{"routed_scale": 1.0, "rope_base": 1560.0, "optimizer": "muon_variant", "lr_mult_o": 0.658, "schedule": "wsd", "decay_shape": "pow", "batch_tokens": 131072}
Below are experts of layer 5 (counted from 0) of a mixture-of-experts language model. Rows are named router (the router's row for the expert), gate (a neuron's input weights, with its number), up (a neuron's input weights, with its number), down (a neuron's output weights, with its number) and show model dimensions 0-191. Each number is 500 + 25 x the weight over its row's rms, rounded and kept within 0 to 999. Numbers have three digits each.
Before each expert's rows: a language model's description of what the expert responds to; "comes before" lists some tokens at least twice as common just after its tokens as in all text. This comes from a sample of Wikipedia text that the model never trained on. Tokens count by the router's weight.

# expert 24
Description: Commas and the words and, or, but that join clauses and list items, such as News, fibres, and.
comes before: " and", " the", " which", " but", "000", " a"
router:472476498506490525522522550587479520475523495496505519449509516488490511472465508492495459475530498494482528478523496519487502497505506498529477520518457483467495446500551524550528510487500482428475520478550505499499501554529524485533466510502465539487508509477474509518476508518509506543490475461505517481531520491495532509491531450475524537474512506529480504507532487473473490484525533507526517458473485496536503486524533519494487542500502487525513534479508462497507498535501476494494521503547500464507527494524571535514498507478545508471486484524488467501456512509512489509
gate3:492529457525492490500512525523473460509498519488496524432496513567512520532488514475458501526502498476467480568498512509514511498531499534474511497535505488474524491506513483492507476466519501516498507511475515489533499547548448455538504511480494478474508516494506508515526502542472499522505480481515516476540492542514477436483506520533528510498467452534499505486528442537509468500477519502503506522510549464535528523504472493474469488505494502502481464457529549521521525550506526507502502499501530524538499473479517499520506450508474470502476515540529521497488520524511549496
up3:506498533508498508480492557525492480520519470509449479490453515530458515539501519473503448478535465488468526543531518441568510492506527473455486527510481456516504513483492501553500457462533513492498517524525524500504494499458503496508516496533510532492508502463499500515517480500484515514491526487464497480527534482523508509495483484503520486514509490482500499492502457499521451464496490499483463493530536500495486503492474501512476498538464475508496566531537504541472518549513478510507471508472484505486526521510436529516491492493533479501499512524538568441461500493502491488
down3:508519439480501504525479535503506539474490518506542527544525491441540515517494484474479512570532502556491467517425487503527520517507481508494480488516545497488502491532526520489521520521496520483476529519514518514521497498505480484493538487531493518504506481508500512514464485485490502465510460549513508488466491508447519500533508472468515519507493481522476547486515489475510491515448521507542490501520521466479482476479470532446503494496521466504504555519510521480489530503498550508527490518508490433500463567500523513522509516516453457516539517493499509517483490511508515482
gate4:464490482512464498488490492513530532433478497469516501468520483525488481534491512509507491531524561472514548498427480547479502510521488520489494508501522551518524496486547517511475488489483525509500460493505489482495499523508510472490552518442499468483469476442549542508522490505525500495502505526451494517487513501525523550542473490548507487512479494510531498517473486502490517466511520490549514512471549555489495490513501501521506502456469556531511494461505458497484491499498510515495500541508483513490517540547505474533497504468477486512498518474469458465517480489511486491
up4:519445499467518488502514490489476508481530438524507513494527501502521501505485485516489504486474461554494495480506488483506475526466532452538489473533473489522513486559471484468539526541509458509487517506523497504444490477523460541503476509490492549483460503546455494505516513515510524479517505539489553489532481489502463493551521499467485485513477519529495526525519477503510469470510475529502500468497430494494508514478490512462527524502509529481493472505494506526460476518483512492487509478546539534472483472512478505495467524529493514486496466523473505489484426472464486479
down4:506505483525498506470501486455519544482462562512517525485451489509491478519478524505502497524490488507511542470497463462477508496559504531483506473479474511466501489455500529475468492456500496524545516502502480484530504501503486503493523504518446554469520485480536528487460478497517496505520519472491502499494497540486466483474483469488497509507504484515498500509507504476490493485502500359502497537489504488484494537475541504506471467506479494526478451495507479508458548504493494495493516500493506525547531502514484480505490476525505498482509516526474502567539500541480488472
gate5:472530474489556478493476540523506488497454532503496512474488514466463483489494523552481509495477472485507477476504498485500524482456501451490497513499474535532503489466570548524484491526454471510470478494518481510481543485441506443530458481486466482491501479535520474522511489494490493509495545548477481492462561517482501518491531479473493494490495521504467499499533505469496494510503519500483478497503530489451522542504490446513486526519484486521549472507512441507514508499484486514475469459520486445515515508503506483461511501534494467517527488504557508514512508514515530508
up5:521482532501469504470511471517508473479548496531478511551492472518536511511469451466525480495553543491515504502502513531499514516490506513501493485485489465478516518585479449467492502486501548485516529501498458475541454507540491490503526484526502515537496489476476528506509500478506479509546481460532502502535464514482486463520517521521478524518541478524522518508448478533517507475533467489479536479520479475551481499479479546505492501502502534491451498508496552476469520540503550510499517521489502541497472496483478478523486504492478486505494513512474530472493478484504449464
down5:504495528498538511530522469545491505497491508516465503521519530489502518514496513530491501485539536520515511497485535495482496483487500501463466463499512493497452498516522492514532502494490487532479476474530511461451481512525514494474547476501538466530476470500517482496475533486486588502496482451542525532495494509477511551511474498477469508545509537489524515478527517510447506497497528474471489473498521546479456530512513528522520488491511511536478518536512511520504496477494500508493505456488508463493499450535494508529497495491548516537476517463446550485481544520553457521

# expert 62
Description: Digits inside numbers and place-name parts such as County, River, Street, Center, -ville, -field; also pieces of genus and family names in taxonomy lists.
comes before: ",", " |", "s", " of", " (", ")"
router:468526474509452476503502529504500492532560506479478483463527446509521530485489465516488546499486496505479548458532496498470507501477511506467479510472505516513479496488522486565479550457548459527499538512512542514540491497520486492501479468506467517490513458517501502513486521471465511520509472482542475532549477525515495517477516485466516516505537481524494507479519487461475475519511529459483525465465499505510486529525489481516503487523507491555507495525518511484545529549512462494513506507507502479464530452535510527465530487507504493461521555524505522512471490524525477512
gate0:482507501475508442494506470486533502477523524469520472500501500508493506475521501444502474456500515524545556449478452489480474479517473504465490467483423549482525510503509498537486505527471545523518507542486524550528473496512480490495492490570484510503498482510494509462484539503452523471451507524477489513514482475500515494477492515470485475498520497545507519486508463472482531516496490455517511487513483497524516534552469502494524492484520499517530514483529482492515469503502501527478512502511477537522485481536501529530505515492501501471564526487505481543473460516459475518
up0:524516443472470508527549486484505499497522514502515470531482489496529512497499505460546455505492536484526525456527520463485506472503483493517473485480499553491482519516529537528497531511476479541496487506485486525522496515500546518460508503547503509548507519538481505471498518531500511482487506521511543509519515491538485530495493489471485523500494501510475546455530470487515562511492509495544522534503452491546520493587475485472450485487498496493468529500503474467481474520533504503458465509498442518486495501504495545509510540506500471499473501492467514505480505546484474468
down0:526456508487493513504496485482510536520493478459509517538518502503514481535484493460514515524474501518545542511513521485454501534492482517475463530496499506471574485461513487509489471514504491500577512439527529514521497538503490511490511533530505490514553484511524534455469513523464486530505452498486537523500507474519514513446526556470512484510492524517498474456492532491466502504486520492524497469477461499475542475477450460457487492498518466529543468486511483484501469551518520500511469477522477504498500522487480495503480460490507523494519472502526503471504504474490521463
gate1:502498503452499490510519528551520463509512536495485444439468495509468496496495475500501467468491513496484488496445454529513476554482498499481527500540503508489521489460509480526520487496487467489480513474465494503497496465491493507499499516460512563543486453522513494537490480482481489497518477485508530509473479512513452506517519442477500548508540474512487494453522470507512479481492492455540516537467483513475480533462491477506509498545472438500479514482470497474531542528521507506557470488512475516470524508497494467465506477496541496524500553514477515487508514471489517497
up1:530535512439459500486515551527514485503489551460513489480512446501472524519519484521493485461441504523512489464493452517514478483482498527444499491506478524498507479449522461507545473487506471502493542463469510513466519482474515487470481535444522512522506447514532504503498536483484474474519516480478491507501461509492479521481506472482498539502479480538507529449496488482519489492475469492507506497475488477515511505485509439504490495517465471512475502466478478480506529531540519519509509498507454510477528508505496441497542489516536519499519555524485503486494528480469539518
down1:485466516454476482494482487551499515499500493509507491495527501430515538476494442501486517496516481518527479529515501485476492489512533503544503499531522525494496502487552477494518491510476457508516476459454439463496485507446521495495550484489547548504462508507521510507512480495524506519530521464474500474483513479463510535506519506510504512493531529503527451501545479531462554497503488499500444510527492451482484532471481548477497505521529501476515462509488491521470496510462545544523512508500533513488543458508507497515536501515497518513510500549462481516468500470508471501
gate2:496487482502503520469450502515558475525538470506511523479497484486513537483503510433522499508486454488513473465490467488446526538504501445512511476453477516462462497494511510502504470479454514474507498492514481547500481520517510538507514497542471531492468497505476474496508529518448487515537447484516499543513490463526495529494483483507455468521477491535494555488505472476470501522529498484445554532505525497509514517487510491519521489535480484491542522504512494512518530517518484507511500507505499523549512522499444527505504508482509478466501544546449494462496479476514483515
up2:528501483553501527531462518526530537536471518489498546524509482482510529484492490480527533525507456489469462440516503478470499550467510465500519531480515475527512480491483513485527486475483527496497526475524499517486442511496513535487511567522483483505461507495498477529515481501464528512458525503525487506510458524503529489495495495505474458484490477493461532523503467516507471494478504461504500490543458478525556499502507498482509526519477496444481520496518531554532501497550524494524485534454470535501527548493475473498496467481544469527525512501501493501500527483466505510
down2:509497495528466528524483499515450500547495473487510519500529507464568484488523526498519507483522468495545523500510522494529487522486532494493475536505487508552484479497516508555464475488528502467498517475491488540519505492480533500504531473465493472508501567489535483514519473490480504506559501507512517528537493533475521497521502517505529500465454477490478469505494478464491489502529505522496478499482509502476544550456513489477523524500551504474487483485512483493494507520486468511533562483500482488498499498452464494459538491485473523495446524497510537424502466490548522473

# expert 51
Description: Nouns for places, land, routes and buildings in geographic or architectural text, such as area, station, city, River, roadway, land.
comes before: " of", "s", " in", ",", " was", " is"
router:506477486528472473511460539526494511519524501483461526517481469491540529473455501488458516473534489486499543500531489514481521501465518474472443513463492464490488507464500501570482482511540482459487565543512482538500485511526506544502479483525463507476523498517495473515502511485492523526521491518519505474508518513473526545516512504461489526482539487531515499454489510495477463479519534423486507461500563508487504476527489503542509507503488519553495505509504478464501509524524425519531492504497491484493512495506490499520510510516478491494539529476483510500476457496500457494
gate0:520496515531504523525474506522501482476509563532460503497432501530517505515513477500479521476491513523494513510530493517505513475484508505533517523445500517531491519498492484500469458473545506416497527537504519524475480478459529540477512497559511516480490517507490474496507477520476487512515487516470508508546541497490534486504511479501469483495529505490488549465487477507526505481469488458499547512482503506506489496532519532538528487537488509537537481542531553513535539501527483515527503507471531477520496549464505528504452509566499484495486512490493475459492458517492483491
up0:519517474479467462518502489495497521510529541518485473503485507525473501492498499488508540457525487483496535441507483491487527516478491500517450551458493501542494542523498591525522468536513511491513480518479516505500489435497508549472523501525481541433518480488476474507493490487494509459486456543500507507500496519498480513494506532498485478491511489498468511451502466460535510502475498468555539545481513442495535458477498532525517477491485523522532520529522528492480535512521479525501490502495528503540529488526492497472505522526520519488515487472487507467464482484483492506
down0:522480515506463509496477514462529518491499455485501490494469473450525482505459484519503503550530502509480538521506552499458458579491466492517517461494513473525535446494507488485547448481518475517503514487512521521519550505477500473497492494527514446484523504460499490483530504493424471477492488484513524467453486508493483495500519525484522490454496473527552485546504494552507499522506527528503476528483501549486470479529500518479539483543515504518500485485488503499479487513490512515492462484480514524473525485499485486458485503477474508497488522482535485511466464532505484467
gate1:500511523507529499523468458497505473473482484524447505497490486447489474460477463470462482519532482503536511518453499514495548531469505471489514467509493502461535476475540525555466506485502486521543565525498497558502443484515480495518468479517502465528535490541493491465504494516498488491503494512491477501478497491523498509539499492501506476483507534495466501496493542485449510509479504479507514516479502478461478451507488562518544493527509462537488475477479493532450478494507520496496477489484514522482530503551467479455490509464526507483495477504510506547492529513522459479
up1:458463484503484485473588535508509462554510541497560485504533471498462497467521483544495478509496515487496492482535518463486488537512534519502557475523492484504471515539528465474490521491491523510464465464495508500506547526534500527504527490515489479533476478495482498487512525510501482536504505498491483504522522506478545475491472518476461535509473505504487464502496466511524531469532447525499529472479510518486486545498456468508466522455482503493504481494534481509511532498530502487512547514511505557504455503472532531504520501497464479490488523507463503499494478492462518539
down1:497508515522508502545533475498553521536491462508496535468540501465503492508492459482495462534548478508513455471486520462474493526524493499548484462512493496529511538460512508501532552458436479483497490483510486534480486497538489518525525473505517489482497510516510426478504518490505506510502518464503530503465530517514556511483484515489479486524506482478461507480454476473504535480465492434547513504505495517493506465516482522468444527452482501523461493499499492509455530493535495510485510551531518455480502477510499498507513504492517497503482495529491496504482532501478503450
gate2:523506496494507442539507552471546513518493462508522500574512512487491521485493503532481486485471462488528513485492490506476531549521513498492463472491471489465480478425522526491497491477511508467460529491477488505482512507514478502492514481524502514515518463476461461500498484541492548486520531513473549466512521474506491495482484506532501504499503470567513474478480452515526500488499523530536508489526501500502471463492492508445527506478508484550502502493532500537517548556514508496514501486512488481489495513518453518541504518479449503491468541482539496526466495500480450496
up2:518461508491509472506489530480499485532502510508510479512478460498485531493504512491487509476507456488495519498520465505506479542476521474468470446496457480502494480454481494531520480450477495475467521508534451549511529482525504509477486444514504530489496520493464528544468539526481532520526499501489547526485512486464474469522499516487485494485512459516505490492496485475534499507486457502521453496541529532517491458577513504479478501448546462544493513466511484489494509523483441523503520487484524476502519507499528520515521535498469514509502511501496519516449506489459442473
down2:477517497498528478503540519525525495534524491513456470469451480502506498525521455437467490492483522506494519531492500512476470494475495480493513582470550499513477499468482491467514515479513502508534455522463498523517466536520536440500505488498497483499511464478488491494515486526508480481489499528539460513525492531534522491477532512506499527520492521484478497523489536458535499481541554515536510517466508494529505477485489476511458464564485494496467506530470518490488521454528513522512491485471455496497527532538532487483479464497525482493498459551499496473538497488507517501